config = dict(
    d_expert=192,
    balance_bias=False,
    lr_router=0.000437,
    n_head=7,
    n_kv_head=7,
    attn_scale=0.148,
    parallel_block=False,
    extras=['capped logits'],
    init_std_qkv=0.029,
    decay_shape='cos',
)
Below are experts of layer 6 (counted from 0) of a mixture-of-experts language model. Rows are named router (the router's row for the expert) and show model dimensions 224-335. Each number is 500 + 25 x the weight over its row's rms, rounded and kept within 0 to 999. Numbers have three digits each.
After each expert's rows: a language model's description of what the expert responds to; "gets" lists some tokens that make up at least twice as much of what it gets as of all text. This comes from a sample of Wikipedia text that the model never trained on. Tokens count by the router's weight.

# expert 22
router:527479472475467534518482477506529491472518480493473510526512524525533518467522478473464518472467474515475480468470476529536525506489487527504527490520534478523525526506480471532478485525477475503532469523532483468469488505469515534473527528499479469523485469530478471468523471470527527535475534535477532491475465531523491531528490485498
What it handles: Digits and clause openers
gets: " to", "9", "6", "7", " with", "4"

# expert 3
router:527475466474475537527471482503525473464527468513470504523518521527524530467533468472468524476475472529467473473472479532529529508476485529512531497527533477523525524497479475529476477525481475502529475530523486472468496502469519529475511531486485475520474468521469475478525473471531521530476526520480528490472473532524497534527481493514
What it handles: Sentence-frame punctuation and articles
gets: " ", " the", " |", ".", " |\n", " ("

# expert 30
router:529465474472482523514481488506526485475521463499472508534511530531529512469544470475455520477468466524483476470484474540528522515488493530512527496523529470519527531510478474529478480529482482499525473531529489470468503509474514527469519526498473476519485472532482465471507467465534519531478529527471532497475480537521495529532485483499
What it handles: Institution and title nouns
gets: ",", " a", " an", "==", "'s", " United"

# expert 17
router:530472485475488525525473496510535481474526471494472509529512526533526525476530468470474522470477475523475467469472480531525525513478486525503532490528528471519527533498473471525465475535475475490531476522526484473477486501477526526470525525482480479515483472525471470475521471475524526521472526523476538495473482526526489522533478480504
What it handles: Commas and nationality names
gets: ",", " was", " a", "5", "\n", "4"

# expert 26
router:531460484469469527522479491499524482475522486506457507517505520536523513471530466479454519489467468530478463457476478543524527501485482546506537491521524474513525528504476464527476489536492480501527467511521479467477494495476505526465514536498478484519482474527483473480517471468513513514464534515464530482464487524523481521535478494484
What it handles: Conjunctions and year digits
gets: " and", "–", " on", "201", " of", " a"

# expert 4
router:526480471470471539527472480508526474471524476515472512518518526528528525475534467477471524472476473526463474471474479531530531506473486529508528499525530481524528528496476471532474476528481476499534472524528479468468493496470509525475519527487484471525482472524472474474527470467530525528474524524479529493469468527530492537525481489502
What it handles: Table cells and function words
gets: " ", " the", " |", ".", " |\n", " ("

# expert 25
router:538471483476464519517474487503521476473519473497474509521514529523527522470527465470471526475464466523479477467476479539521532493480490523503528492528532471520532525505468475527479477524483478494529476517519478460474504497479514530471518531499490473511493471525471475465521473475526520535473536518469537489473469532515485532525485480489
What it handles: Numbers and following words
gets: " of", "201", "1", " on", "2", "0"

# expert 15
router:532469486478477520524481482502532483471530467496469513532518526533522523474530473475464532472472468525480469475489485531527521506463475521506531475525522475525523530500472476524475477534477475491524471524525482481475502508477514521468530534496483480511472468532472471475519470476524536523474527513469528497468481530527478511529487490491
What it handles: Words after sentence starts
gets: ",", " to", " (", " was", "==", ")"

# expert 0
router:528472490474472526525476476513526475474524475503473483524518528532528520479527470479467527472471466527482473475478478527533528509488476523514528486525529467523525527505473476524470470526469482489532469522531478477477493503476523527478528526487479476517489473529472474477512471476526529522469528529465529490472483532524482526528482480487
What it handles: Table cell separators
gets: " ", "|", " |", "-", ".", ":"

# expert 11
router:534474473475477527529474487506530485478527476509475510533517529529524520470525467471472527477470477529481473472476475534525534504478476523512532489529522472525530531510473474536477474527476470493525480517528475474472497495480519529466512527500474475520483474527476476473519477477533520525473532530470530499472483525523484532525476481494
What it handles: Function words, vote tables
gets: " in", " the", ".", "\n", " to", " |\n"

# expert 13
router:532462473486474524523476491502526490472529478511470499535514525533528516466535476476468534476468464528478471468474476533531517513483481535514526489529526467526529532496470477521477486531477475496524479528520480480470491509469508530467520535511489478520475466535467469475519475467526522527468535515473530493469487535523488515534476491491
What it handles: Sentence and line starters
gets: " in", " the", " |", ",", " was", " ("

# expert 19
router:529469476472484528520476480516533479469530479497473496530518530529522528477530476476468532468470470530474473469484474531527519512475487528514539488521522472524525532482479480526477480532479471503519468518526482473467496505464522521468512527489475485519488471525474478477527465474523537530477524538468531493473465537529486525527482483504
What it handles: Function words mid-clause
gets: ",", " a", " and", " was", " is", " of"

# expert 7
router:524472480478469531523475487509531487478529469497465508518515524527533518478526470475469521469473471520474473468470472530530539498481487526509523493529528471522528526505479477528471475526478475500534468527528481469479505501478520525469531526502475478523479467526469475469524474481530520532478535524476528493472476526513484531527483493486
What it handles: Clause-ending punctuation
gets: " |", " ", ".", " the", ".\n\n", " ("

# expert 14
router:534465491478476523531475486504530483470526474500465503528516520536522525472533466474471529472475470524481472473481488539523523511477474530508528485526524477527526530507470481526472482534483476500529469520519480477477497497472514524471527533491499483520474470533466478476520479477522531523468529516469527494470482530529474522530476488485
What it handles: Prepositions and sentence openers
gets: ",", " in", " of", " (", " to", " In"

# expert 18
router:526466487473485524517476498513529477469525474499478501530510533528531519480538475478467521476474470534474470470481469534525524504470482525515534485534524474530522534489473480526473472532473477490525475523531487472474482501467514527467521530480473479517486471528470469477515467473530534522471524521471534497472475529531474521533482488509
What it handles: Nouns completing phrases
gets: ",", "\"", " at", " his", "),", " were"

# expert 5
router:526474473467476538528475479499527472467523470517473503522519528527526532465532471474470527476473475523472473474473476531527527504466477529514531496528530480526529525498480474528476477531475472500531475528528485469469494507463507533470517527493478473520480472523475474477523474470527527526475523523475522491469470532531493532528481486509
What it handles: Articles and table separators
gets: " the", " ", " |", ".", " |\n", " The"

# expert 12
router:531473479475478527532469484513528475472534476516473503523517526530531527468525468473466526469470473522480471476470474529534526517476483533507526484528526470528524523500480483529472477528480473497530475525525485472472495496470519523470520535497479481520474468526469474478518479470525525522467528529473526492474481533525490518528477484499
What it handles: Function words mid-sentence
gets: ",", " the", " in", " was", " to", " of"

# expert 2
router:532467484478474524529477481515531479468524468498473495527513530528526514478529473478467527473467471531480474472478478531526534507485484525513529480528527470525526528498472474524471471527477480495527472523524475479476497504474525523475519532493473476517488473530472473478515475481526527526473532525466531491473481530525484521530479487497
What it handles: Table cell separators
gets: " ", " |", "|", "-", ".", ":"

# expert 10
router:525478476469473536533479481503527488474526482503473503529519530528526525477527476477468532468475474527483478471479472533524528497479487526517527491521527474521523526501475473529473477526480472490525475518530481464475512500472516529476515532497474474525488470525471470474515471472538519531470527531470528495477481538525487539525476481505
What it handles: Nouns after determiners
gets: " the", "\n", " |\n", " in", " a", " The"

# expert 1
router:528471491473475524525475475511527475475526471506475493527517530526530522479527474478467528465471469532477474472477475527531530508489478528510531480526526469527529532502476477526470473526472480492525476523530472473477493502476522524476524530496479473518486471528470476474515475481527530529472529527467534491471486527527480524527482483490
What it handles: Table cell separators
gets: " ", " |", "|", "-", ".", ":"

# expert 21
router:527474489469470527522477481518527483471526482497472506514518519530534525473525474472462519478466466519475477467481464530531526498489482521513527492524526471523523532498479478524481481525478478496531471516531490470472495504469515529471523531494478474528488463531471467466524466475526526531473531532470536490475467541522492526527482485494
What it handles: Prepositions, digits, section headers
gets: " a", "==", " in", "3", "7", "6"

# expert 8
router:533472490468471528529477489517528482475527475507478505526522535530529519480527472476473527466472469533474469468481473528527532509485476522513531499530525471522523524505477478527471470529471482486527474517530474471476498500478517526469521524493478470515491472523473472470523473476524532523471529528471530486472474531525484522529476483490
What it handles: Numeric cells, parentheses
gets: " ", " |", ".", " (", " in", "\n"

# expert 16
router:531473489470482525528475490510532486474529466504472518531514526534526527480527476478468524469472470526472466469474482533526523516469482530506531481527532480521522531502477476525471474535474477490532470521533488475481488504479533522471524530486483478514475468522470476475521473478524537522473528520471539495469481531522477514533484482499
What it handles: Commas and clause connectors
gets: ",", " a", " was", "\n", ")", " to"